From a checkpoint of a small mixture-of-experts model trained on Wikipedia: 2 picks a token.
Below are experts of layer 5 (counted from 0) of a mixture-of-experts language model. Rows are named gate (a neuron's input weights, with its number), up (a neuron's input weights, with its number), down (a neuron's output weights, with its number) and show model dimensions 0-255. Each number is 128 + 24 x the weight over its row's rms, rounded and kept within 0 to 255. Numbers have three digits each.
Before each expert's rows: "mostly gets" lists some tokens that are sent to it at least half of the time; "comes before" lists some tokens at least twice as common just after its tokens as in all text. This comes from a sample of Wikipedia text that the model never trained on. Tokens count by the router's weight.

# expert 56
mostly gets: " such", " become", " called", " like", " named", " titled"
comes before: " a", " the", " as", " well", " to", " an"
gate0:164153122086115109164131133140090119112135134122145101139099148147126104136163112128103131122163142123113149146160151187113166167134128114104111152153156133153110146160151099130160078117144153134134138122140143162104094129119113131143071175160112122161091098163133104107130111132120157151161112109100118093123127093088171106117108193122130115089108132143106142135156124122120133146166154126122146132113107123127110176114148138096051137161118123102146123112117141074155128116176099084142157131111119137107108125120113168116118111149116137104116125129071138106093123164159140109110106164131110131151138112119116130137161106117124112144152140153151078129114187097159109129099123153169092142171101152105173101102156126152153086106135121152098108133145136132104115135120088
up0:144152129137154108153134088175109149118140099164103115142127144124146149136117087106135131096109170115140155109163089148115144085125117089149145132107153135120163150127170167125086153074161097148120148144147127117141132161152185129134142169080095116113083086090131133069157130094109134173161132108153165069102155141131121166163109100109150106071115122170101148128144156153124128118108140137079106118175126139124096112149121114136130140111117083124139135147136115159132148099144166071074124164146114117147131126147159142140106105143106093132096151130156133131127119112124139110127105126126138157132104151163107147134136140129151139144122141127135185103162135139078113189116125134110151160129111097134110094144133139130127128118123109115110138157114131114106077117113146
down0:187132137131079106168142138106171163145125144136141103154138077162109114108150123111121111145125083131084101084076136106155101109108139117145172093143137159128113149129144118164147116095165132139133103119115152130117150177087093147146061127154163096118133174142147118109129126134138131089109108170131138145140131161123114102104063122129169148106112154147160154162120102157140095149119124118150121139109149140114112138160095137111091076106156128147133111113113108069127159112179112111133138107130096156115120122148115146128151154102134131123114132120086162150149167175143118146182142132118135124117145116110149120146109112095127170165127138127134119109133111158120111089120132181146089157112135128072130111138133146137158162135133133157147146153133122130121121109150178
gate1:089154147099098130128131134159127143110110111154134104149152098117117154138139120100137163114107127127092121128100136135119142073141134109113128121065135147151143141146144092165093115122108125147065162115123122109150118125064116134108159083098132106091085124125108089133158124103130133150141128137161180128114131081108119107107142129084143110158117099137109101095124098113147085200128099120172133145091143185112131106145096113145061079100137160130150162105118093146112099110135123089162118101115135089138118115147130100115128127138094133093099093149152124118172136148151097111164126078138107100124152122120140142094102132123117119109089128155107126119132091088145107109123123161151106144134160122111125101118163122118130149140132143109128144111100157181143113141117161
up1:098147117126112118129145111076134142137108112127113123085163121152090139160147131135098172091167116089110096157095129121148094135093071108137140154120095130120164131145119110064127173135129086202083134127134146127174115126071120105161140123126170119077144139130117105129131101130146114146106143126136144173127144124139103130062158105161152138116137161148109115138113142156136124134160154108147118122081116150115106133133134165136159092112129154103116136138128123129161123109146131137134138087096100123121125122135115131150101148116140108082158131137145139109164152143149118101156121122137125091115126113129137123109101080105114153088102218094145095124155121102111088113133135109129144113164138132160110081128152086117136145100129100134090132077130128137111126093126112
down1:144141145190144132175109159126140096125097152140164130145107108148124104072141155139123137058109131129171145149157188111148074126142109106157084131139137117147106155124095149140132117142150151117122078143162141106144151124141119156141111115150135097149130068139149161126129105180127140075109164106118116112175154181133139133135174079112097155126109147129130133148141132138152130139137137162137178129179106140131128099124120123130093171080121103148132127121094153134185124124078155126144139134116106131141140143141095140131117121155112153127147130136111120165149114136125139157127130135129142075095122092093113121158135116124128117157177104122156124141078124126129136130101096135105165137084099117100154106118158105124114128098165153173107153145160145101146135115136133
gate2:121143166147115100167106150124194118119122123121126098106127163092174149133105093100116093104112100128116136138187140078136084138147136182162127170136168112124167109120144125098078185169114122135144127135116135136123088139116113101076159112142100131148170154140143148114111143097126136155135127138122131114158133109154159121074162135095149124138146164133131144112096118106083134163103098114154137083139111151122122149127122136143132138154134112088136141160128121118087111174136146166109097110129161113139132117166116107121129175111103079133150170153089129117138146144125149124111159099097134132107074105123139109134127135158112107132129123113144112094143158129133099178115136150139079112136097160111152132155105156086108120120080163128169118119133134115135105123103099
up2:156178173142147142126115123090161149102128130129092086097142122137157114117148131123100102139109115098147118082097093157155129104120161145138130103136148114144164107110110106096133139136106203090156090135143113132146113108108136133143109132131127084119121135162120090134125126107090167146095129116170163127116129114072142112135091136151139148111158152080083133145145117167132145139091146105140115131140156128131124111164128161124104115114133115136111105129152143090113147148132163124091148144116088126103129108148076117120132093133119114107117127113147130108123125081137085151139080127114115151162154152137093123158156093141081141145144151084159151125100161118153114153099161145175145102094135076138101172118077114134157093120151086095116117114125102140118113148083104
down2:131119158112132149112137133145136145142134142145118143130149140083096133109123171134191125114154100115156129122098131118096123115111152159105152112141105131156105149130151128088143134156106107109070140142142120133150117138159132154169147154142124145115109128098121130127142101130133093111095192158141087112127138114137123138135099150148135188117155124145125147122181107167134138092124170076137121105096145141106135145148181103118119144138140133087162104128113155102159132142155125093127134148113139192131137118180101109102148149145133134123172137136181149147106134091088079083115110111173096168106153144102102121115155117135163137131169077103126165150129092110145131129188127123122108162128133071154094106117088150120107090130115134145119130129094100123099121106140102
gate3:089089104098157128161110171125141158144137152185100091118185132095122157162121116106137149136104146132137118113143138133117137128145133139116181119135102165145136132087071107137124089179115131140166131128119126099133136135107118120146112111125115151104125093131095116176134104114112143144127125117140142168097127171119129111129128100091104103057083126145149110177113121095108136133126146156105166160092118120095134169125132149114137138110128126108129173106129106149150103135160133149146133132122153150145129143109122103154131108142115115132165125151110144170160153140109106160161105094149147155106144111126111167139083138089103136197138163133125127127164105102161111095148141117109106086139100160165170085137164106169133121107149122164113122135101130156161075110131122
up3:176095174112099112138114093114124167123155146079158149119103121162094110116114129075139163141134108115111107123147146118151148129121161138133140126172105143093113152096148133121116156130131175121150119120156149141132144139155124139088109132149131119156157119117129143121104159120153156095131135134138145110131130084110147113165114114123121111148123130083130082103122141106090127127122121153120148119153145112158119139142149156087071134163129132104166110131147128087133119196165188113123161145129149147153120104151066158082149155119130106184111126098108121146125121126083147128109120139063102137151122137121129118097124093170167169140130111055133083120128140097123153130114129140112129150140129117111158139160108166083097096133100126153133086128173111108096131126114127
down3:130116125114116136097118089138117122125142099116176157155102158113119156130136167177133082131128107138160130113119137163163133108151116105162097083114145098137084098132097119109185139140143099155149153114133119129121162116106100118104165150101126117114102101105124154086133107080151153168090131132120077083109135119149113169169161149137130145151122109106168107144124146147156180080161109111132113120146103111143104101084109090135156132168146115124142110147142097125083123133100116143180115170145123173098136129104162100155143163134158113128140143088149149113139120108115139148149163120183144123128124130151111147136092163145123148115084110135136131127064140117091151163158118117148135122132135134126097124147083133130140081127112130118143144119146146166170167104127141
gate4:169121125137123167134118100114182154123123178121142160179130127110158121120162131109103129167131105100115115131132164150101152067112081135130134146092112157119153153131128121139126100123116108149134107114084150077153159098111101106104167138123139157156112147146137143148145147133127136130114126138141136113155135122122144049100146135114121145105126135134092148125106113122156114137165165171118064186123126161110078139071132129115118184120103123136111114172103179129137159165095144123089120118156125150062134127138119152137139142156133136147070133145154146160108142117139151089111106151154119135099118174176111143144116125118161112132086144136115102115130119134167105093125139075137159118149126116081113131124134108131136142122123160147116143161113118116162109123109141
up4:181149172093141130128140122094123095139149081123120162160081137099104117147145161110098130110103108091147058130172129129115156136081132097131084127163120090119134126136106126160128120068099078110135115129147167117136143069080140137118110101139135145159143140123121111124136109122138134132140122089104122101156116125122127132115111128077105168133115132104103132145134155114148130141112140145120128135095091118099149126066107103170083106126137129143150120130114122122136147131120130109152158125130111107086115127124121107120108103162146137143117150087159105118160098161117118139162145123145137138098112124135108097123093138132125083136115137138105083145144120120151115141166128129097156117148134127121125148162094124176120143102182165069157116075128106152073114139183083
down4:151115134157138122159110140071110110133154137118105135160138147106157108138106106114167156144115121137125164132148120119097164114144113139124155142151126138145117162106122121116099146131100128149161134118104142172155142097126118172105112099136132162134137126150115153099203150060156126118154141118131113139094121142092117129120186140144134154165058120118189122144111159107115148126096165105142102105101119135164145175140102152146093106113152080146108107150113156136106130130123094150115160121141101166079149129116085108154135133139132133124088141115115116095128137109088148126096111102126178099137131150132124129146095156090111108164157151103130115153116139153116121113155124124158152137087144163177119062155097171118132104102150156116165140123116115108119119159097121

# expert 9
mostly gets: " Research", " Racing", " Arts", " Development", "ation", " Affairs"
comes before: " of", " and", " ==", " in", "==", "==="
gate0:092141105132156141121136197118110121088126118057149159134119167154097099145140097156156117126142110145118119104131113126129138125124112116131128091130144167146098099124106143148111132130127113151161106148096107135113139140133100101095158159144151141132115107126107093151112109181166170147154131102121143089132100119114139151151146156131100137135138129136123099122105118132131115097116091140146091140116162184172142139125083133048128092138143110169108127135146087191135129145091130130118116124066142141158115151169127120107145149097119134140108151095105141147128106126092120156140108128138087104104143154105125092099090101112132115115182139150143136119145118104125124149114174116100161093093131131131127107158118070122144129135149106102141176099113119160173132083143156
up0:128138151095160170113131136104102141157126168124121146150167150120114144139134134074143134123203116143177135118124120093140117107131100149136123107106116143163117120092146143121124112166125134102127146114098097142134095082157125147124130124136103138100099123141125120120117122145170116120133156141114077122150150138099153175115164084127092185108148137163140102108080168083147158129069136115173140106085140112116118114146123116129108116146150133169099131117109120121145121124134146169148122150105111175157096129106132108145117151152132101151168175100131134117132174135135133131084157162106109153121157130148138131140138165162138111078158165150103099139071132118174081105157112101127134129122137144126152127129116122105144155104113145187121133073117107119099158159127123
down0:152125183091121141102132159096119142121117135137108131137153135138137093114144139135088098100083135124148131144141138141101085088166143109092118138123118120105074110117183120138109148161132108131125103129133168088145149114150096138081147108140130139078136075121131135097122123139150153092150131104093123149143140169097040106113108080142160124141150146095105157119134077124100127162123099143114173143155110136147129123105118123127146117150105158159130140129177146152097125140096127145167138114093064132133089140150104121112113139118137135112148123136131097122137164117120117150133112096099131128142133141139116129174126142164170139109107161151110155132122093133093093129159097073103148176124145124175132140162074131151126155119108123128105105141151155119129091097119134
gate1:135138170157097144160100095128114099123115145127151115162131145184128068108148129110101130079144158117116166132160122104156131091086127131118098137166096155123161120146111148119165107148158111103154141096111095144096126148125130122097111104126160110131127149115121136117129119098127165160110104135110141132110176105113196152064118102137143094143150153117147140080133181146124153068109061131110134095167145155139139146139124146169157107137168114097109117132109115094116127106130104113158145126136128128141086147105125127102092105112147163137118132144170161134113087101164103116144110101075138085116121125117106150132140135107115136188114139120145136097149077109120086131128110144126122112156157109135125157128141109085154129139120142146134125103131135120115103104118172
up1:121142166132107119111146093116116137180124134158095139125116121162133107166111115116165137132167111158127087093137113140120136121116099137111152102115133125145187120163089134127205139104162150126093168158113138121101168136103156162124110103141161092084123125104143092154146136115124099086169136131144143101145136079115152145108117105098093114120116103094130102174106096166129132112119131160133112115148098193133104103114125185132132103139105103148112120082118123097114124158143164133107140119164132121150144089092128074103104187125127129114152122103167126154149107151113134141146140124127161093112139114119120149173159110107152094123115134135079119146154127155148125151154114107097134166122150139151110136147094136114150137132157133159153079110133107092122095096108138
down1:124201129129095154103118145141125121122133147141111136161127167103109126172103077113152103089106130102166124108137121092140069126095104070121124159122126087108096150105107136118130157128146119143113125147137113121123179127164129144098114121115129129100085143149170127131147161111108124127121110101108186141136145137118137179111105145130104119151140149130126153145147207125131133139132082103136131110122128105089118084141154176151177144183154144105159153130125119125094124095140131167169137126117136137147097132150120129176161107108122131125135137124167181132125163122166147145160146100154147090123130124109174143069126105137116162100129127160151157121104106153094121125145110142132172112086111128131068159116136133119126123141142136151140109120097107096132122101114116
gate2:167068140115134110167069093150136076109151127149160139129098158129113119188106138084175080168139123142147123096104123131108130130114145126095146094066139109134095157117118166147125157132136124130115147165112142119130157137108104102119177143122101130166121108135129130134115134156128117086111098132116126118110121149171117092163111101114094105123134129141071143126128129165111096106157131120153081148141106114110130076134131100115126119160130162101124126111160096154155140126153155115138155119106108135160131110138129144094114168117178122087152134156147149146126169116142128157082092172123154137170136163141156126123156123145117167128109103142150129158116135133186135119145164143107123112132148153135096150092116169107118147129114096108112120138125134090167103084138110
up2:103115117101138183116130077148081130109137128075115100137132136158140112137143153140127111113159121114145092117152117151145127115124119102089109148117149127131124101121125137077106128136079085081109095139136160144119103139127141176151130124099101137110101130165130119123131112151120117139126132109134121153155171126118117126122159094110148111091136138129116115087149131092153070155136134111136082138147133121082099147118164140084065075089133140119168069144126136135149176105110132123156145101118156105167119119126130148154131123123107122144144119127086072111142120119065168153123089148108065106100128122112150139085093139117128120156106134139151136109087091136129135101125133125130139120141130140151133134125142105093129107103137136157102167120128119163115127150105040
down2:115089136056110157140132131137091148124134129126132152150129147159134128144141129120046143133137153112130141088122140147097153192137121150151162135129125158152121117130143146117133133169105123090145119140078134098173102138115145130115110139134168178099095119063115090094089143119166149187158126111128147102160098170159117124144095171178122124117118140134135131092096113095143142132147089116123122103150111149151161153113155145133121159138179142149108115151165117124071144114117157172112132127126095110110088160128117138116131138112117133140114144098140112186123165081139089121132132123124151132115164114129121146127111165126134144155129157104127105130138128119155111149079148116102141068085157140128100141154148104149116120111144131089142141168125119134144120150145133
gate3:116088169114130094132158175126121102129125094137131141119111143133138123147094128110129157168089143135102098130119101167150158067101130122125137093161136157151133154138171145124167117100111083089151115143135096118163176177121177137120091150105131132141123131099150116138156162116165126109137151161146118099152112122137158146118139105129151107080128159141124118098144105122109079093164147131180107114114159137104114128136152130159156164142119126123151118150160114135102118114113141119130104095104127132137104113151103115115086150123160136151164083173145140137105124133114117132145109168124071074100142129126127133091160141141084105098155140156115105116097144147140201125125153155170110123133125122133087088150146150136144135140183159116118116121112135133146134139132190
up3:139168134121123129123144100158194145171142115124151142154111124126100118094177143147119167128150117159136121120151097118118153080139130134113084166132097116125119155124099144143164102122116125121125067097126130127112143118125090162134098147123102141118141139150110170167084190155105139093120149100173074127098130106106130109161146106134076145147138116107156117151139118146102118128137177168126160134110081140158145094118107137091143110121137154116168144162180141114087091144161124101120122137128124156133166116161131090119106145171090115125110127105121129108140103096152129143133103101123196172119116120155101145131182120129134133154102121126133131146115118104131131186123146090133136136108142179128135157170166108116106128136082121146093145109122150125118133124119125
down3:125146111144116165121151121128090129169161130143134129148112093142119100150165118173093114129130081120133113108169093130120105121115098090100083093116120102120153176125149151121156096160165123096138112148088140115141102139092158126111133083139150136136117123142157145094133150162156120139114129128099141165130187151146128132113122127108113131156159140082131147097109144111111174130107136112159104133072105113089116166136099116153153128122102135133133157114092095120067115144135093129122136181142174120115185141124114078109129138117096129134132124141132151130133062137136101080115174105091131163158151136130136163172114142187138157113102100108141150140123126155133086113141120122119095158115123118134133137115150093120156141155157117110128140134106105074138142138085151
gate4:128103145142155105148166116148122128137178121073139126140163116154161133101161113103140143156087100113144118105145121154133101114157106152117117113155120102124141146140101136133147130120163138072136144155138110152164106140139105132150156158130096168147101104141096129107108113193111166147098155105140092125144098103139127107142172113122147099110150114167146136096130110132131119095174185121146176091124144120142084115113137175149129144166128100124115136119117131097134114122132122112121147144146201134120170175163168103082104118137116130104130148165109156089115133094120118148120106128133113114108141136158157107152137162170105164130141104143086154112111153140147144134096117171125136168147125103112115101124077121096143088118168108127076155147095110142126131118098108
up4:123148090098105095170133123111091139143137115098132174138142166090117121121114140176151127102141137155150114115141104155141096095110086121112150167132129148151136166133137152104160151136160095118124129162135111133095136111148094137175124142114130134133113115118127147155140131132134094099160112110120161103095111134087153181135130138129123131123139111127145136127101163132090150121098135093109099189139136134134132107125106150135144152119102114125138151119157147135131135165144139127125124122178113094121127114065138149141085129152114152064153082143050115169108157098101113136138120160112118149182157081135162092133169136098114115093133155108119088124145097131143117144152134149141136176129090118135094107145153121112174145169151099098123135138117133087184094122148147
down4:090145125106132105136126125106105130135138126129105097143134172137127121121140152111145117118085113115091151112127080073131136145102096167088139201096125136124118105171145122176138180114141120127154077122131140122108134103102113099152130122085150147148110159118147123157135128111126106084153098099162103102159171135132126121110091136124128107120139127107133145155142089127131123149125145139126123131163176141089141123153131140114166109170137135153125096124118160132135139128152088136111172140066121145109115110142129124144140129124127102157119141127162128103119159125107125117147139152147123148149144112099128105107156116113085144143158167122152181124141080113116067130160129153082118140122092070122117064175110101170140141148166106143111152089088126087140164156142102

# expert 92
mostly gets: " land", " water", " war", " space", " points", " games"
comes before: " and", " in", " of", " were", " to", " are"
gate2:143146169169128136125118156161162144172113114154125130154120121099121122132127163106170136166100084114137161161123091137154121106167125084130100116126123122136144125059155079116165102155114168081109106140115159111173131094094135137123071117177114116112117132152115150112139125130147132142148140133108122131118163153105138124138080160179131147147124141148116177185123147147106127101116146125115146138163134137136117115173121109121098117157088122107137117164077157133126144117137126080133170132143100119095118072159137117084106128108143142178146134137172138092109114150177170161148115085130146141130112131134117128181137142123133122142105137127089109124104115145124131148132144156071095147134124157131102101115131114146109107117137128124139128134128146116123093146197143
up2:125103160125139090121163120100142106113112082126144155140147104121097124132146117150176162180133147041143095113120164096152130121072134120123157090115149099075116155103150139165143142106132118141149102120129127114133154151124135103115193092140170189150132135130118112128134129094125179110136123072144107123157142147161134131153145128114124094120115173167128124123122134090099136117086104127097092126078132133100165117103148115159147144118117116103151146114126144136100127162128117174105133143103136139133100130153102105159141135136135126081125117114143110108131143133129157129137129118102104146087089169100127115128156129136158131149112109086101153114131099135168134113101100168119119099114133112095148128112102137109078138096149166152098144172077139093141117135119110
down2:121128138146121100150109115173151126139150113141146105118121166108121135135132165151166119151123116146142178161122126194165107158184149075118093129133099139162102082134162150128157129099152141088103137145150104141114142111129110151110118145127146136119154096116177119149144065123103116129206119166121127104108145158089143135127105121152103133144124163143089137174125152155133136141143168135120195106146141125150132091145139134088134146128111104138125109128140151143212120134127158145147117134155109063122121135086146116087134106138100131176109145122162139103129112137116130153133092117152131127154124164126105169151135175125116116109166168125120112119092109091129116162168123151149132149148129114117127104103131095174126144117109099105135145115123109140148154148132140
gate3:124124120152124135120123134084130099114153126135126113186125125159149122153171141166120124141169147165082115100097071068161122112135113152123123109149149079133131102171122130125131149161118130110136154140113103137082171142144111142109123124121106134097131120114064142134113102156110142083149112142118122114141158094074140168177132109090128130110154170151121131110112081147146131133134092137136117114131176088149121137112085107143145093115134125144148116115118150117107131110144135148156098146082158100129137152111110114096117110155136095095142131126124099122133055155116128140092147155121111135121145139096107163151108101149160127169169101158137149153172144159159105111071094165147138146144110126145126141136146133113096121123132120138131158066109132125088132157098094
up3:153131092128153122102146167108160138115117126146081123172138139136121150159147118161100112134083154134135127089132145143115133140119126118120125152136150149138139151163124145120113150110118151137164109132138104147143113084157118130140112092143108175137122184136164122116089112099115192099142158162102109147161154089144161107123160112089126114147085136145080112143144125122111126117151120126120081140088113098087124139148075138143172142146096125160144108143152132173103126077105123121131136170084121112119156152174127147152130119104118125134080153125090131137117124144146107122140196149148108160097167141137104098141167096081129125124142127116136100147141141150143100091147149120148109128102139149148087167119151104111123123146160124152146104093089153087121101079092148
down3:150100142166110140118143112149124134137115103099115141133117120097076161161127138111127145120161099126120136141134109121159138136162133151125158140140114137124132096106133117120138091096107095116124127180159094126123117135123108134131124131096191158147112092112132119104094123079137133132136112115140090153154073175080204099142113109118155157157155144170144116180122130135105084115101203115114143131158120118121088097140168177136155140164137123112126130164085119122081113121108160153089193129080128112122139162143177179148134159148131129072125146114120105145103105121131112156092090112131106139128091087162126130116150120104119120127132164122101136163135113171140131134141148116124117104118158110125152154154139120136156122154143147141117116142111129122098120103148150
gate4:134107083073119141137151121132124087127125162122128149114127127151131113121174112087078125122136125127096146073149094093087121108134150166144114158109130095123115184145133125045143130121157098148136137120148126128116098151105107147125130120138118157152134087070126147130163114135158114120143110141158133138143100129141138147125165112133141098136153118146097165140147134137120120122144111122142147100123094095143143156118167162121151143118137099154149093133118147121159138147135107110128117139133148133090170141165126151131098147134122113181118111159160098137083104136105143102110086107099145134129089144146134188164148121098112107136126102120140161163122097167148174141150125101107157130145094203152136174123078125166104139143140099154126148098154092121135135141108181
up4:147123114110156099139165125115146152092195092108149135144219112134114104113134137119196142130111154145093150090156098135100110137144187138148141132103129146146109171127093118098113124109144163148163114137108163118147093116122127111138103122137143178150134131097116065153153114088197094122140076127089106091107126124149126154132113115124097139137133131160160136138154141131147106141091114146136092143112132135132116118132167149155079102140137095137094130140174092119128143100127146089095120151147111117126117151137114132120148081132151144117113148167142093100100127109106125119121112151112147078142158124167108136122107149166167143147180133115126143154136128157108120135113138112145146127166081133139121113132145124111150108095136129105144149126102148142082153148111119
down4:100169147112133146152118160155134158092121153130159158129160145118101104137132205110135107144115105154126154123142150102143116114092118143093108124167129109163127194120145127116148142133159134114098158131125139141100124131100085090126163107121122078160110115155088116126161151136114105155189147149121081132124160166133082151129137097162119121157110082125132108151110110104082124141114160150135096150115146126101144102144125114116146114165103125180139135146143138163141115108131155129131118113133110071130180080086114148135123131122151083132103134119124135144116155145126126148119142152178173159116167134136132111093144149139121113130100135147099085157124104124128135138153107132127130140181130126103143151143162124159136097102108051134133105132192125123135118153145146
gate5:148100124104121147169140106144139146118084130081140143147129107063101102126129125156148131094137124113087152144150108123147119097154182133135163103139125130154135105124162124129096127155149141102202119128117099125121144112117105131150128099147113124088116119105118125145132143149113159152151130076105130177105118112114094131132157174111132153139142160099132116171144130132140130124108119154122089154158151152148129125132143104158160126122143122145166119158118122160138201139099128160096133144073168091154130093105147132102103099151170140150156084165102132136173108152154134099142086145159148112162114130166132160145098151112157152123105171114134123114142133168135154146163111144134126160124151160153142153119135103127085125086114114120080124139132107179109155108165146
up5:120188116129134148148141139115121101095097141138132107104175113135105102152112157101158135142094100099088136172105164200147125118144114120112119128116150124123092170112111157137100106127093102105102076107143126103147123129097095126148141108168114126127091152177138089088150144161130090113120107166178136127116114125156114139137118181126132083109101152111120122104134149118140150128165079115104148098091146121128131089098138124138113129098115118107124166132128162147127125142148131083102125133130150135162137135077114141121096178133127126124130113113142134118097105098108121147134107147122108127078100118127133145149078116123105122110137150119130138096105119193154110109139147093145123137156117105150118171110125115124131125132146148145094153154130172156122206065141099
down5:105106106118101143111131068110112116132144128051106119130138122114146097146136152111061136118129118133117157124100128106103185130101131135113151168081127106105117169094107149120153099127114132078119086128151146084093114125131092080124107091122126125127109132161110147103150164113125139142130124140052128154134160143141144105147053140135106127130086149089129150120168127101152161162112112146121141122133105119120111165170122139152101174138120135130129161159150166138146110145097108139122140146154140149095140101090139134131111155095152147127127134120118098132109122142161106114124143134121113162133121121110106128120127086153133093148163094185101124131129113133126140118140133146159122127120103114116128116122098152092094113122179097113135136191139132095099111180100086
gate6:145152123129102140138113138123112145112137125117143129162185098091153132142113130151118158107146149104149123137122129158134117084131178136127116080089088121140119097143081149147161114142130098121116143132164135139091129208077111147143115126158123126126106084088135119114166111179117163158134116128139121132120138112131092148112123113167125135150109118087110121107123103157104066128119155159145121145150165121121131147108145135115093096128128159143131146128101175119132107152104125140129135155123126100171095137110072112105133102133120125161130178116109147115119089124124157147049144167161163115088168109155121139160137167098090145129124105146167119108120103090110123133135141145084124156088114141112132111113124107114114170150117175118115144103086140154087136143159158
up6:150111155145118130111099121154146078127113099129148172105147112117125073112085130103117054133176117095151127098127159149119105159156150116138160132111124135124149125140134077141134137102145142138159096098112134149176115138114124137113155123105111064139138109182100114097150095137143137095117088104109110078152070146150128103131149115111103138102121156112112135128102130127158103126104149155190146130124122121120099105156122121127105093118117143083128168095116145093143074157131151117177128103105125138143150124155154169129163116108090135146138123156122162148138158103131128132086162159143129159114119151156162146104136115098131116131105101150123105148103087139128108082155148144093171112117112102120164170137119147142139106121113130152122083091133130110114128113086115
down6:140076122096166121100120111117160158109153107120167125151098177136121115084123126110114133126101155137144140108120168138160098149130149110143104147110117128130161122125133112135125107140135120140079117115130079122097166146130116106125121163129156115137149085096098107098121092157105074119129121143132150142129140129099143106164083149135097090096136134130112134114157099147144125138134120169183145154111174123195136102090103137143119114107099126134114125105149148117102116137155114133092110116107087158134105164123144143074117081161113110147096139120072085130116154134087124193095132102121123124120146131195143171141154111139138142133148139153125158090147102104113123127192128096115138100139130146110145099129096131161093144130124120109108103110128099163092167148117133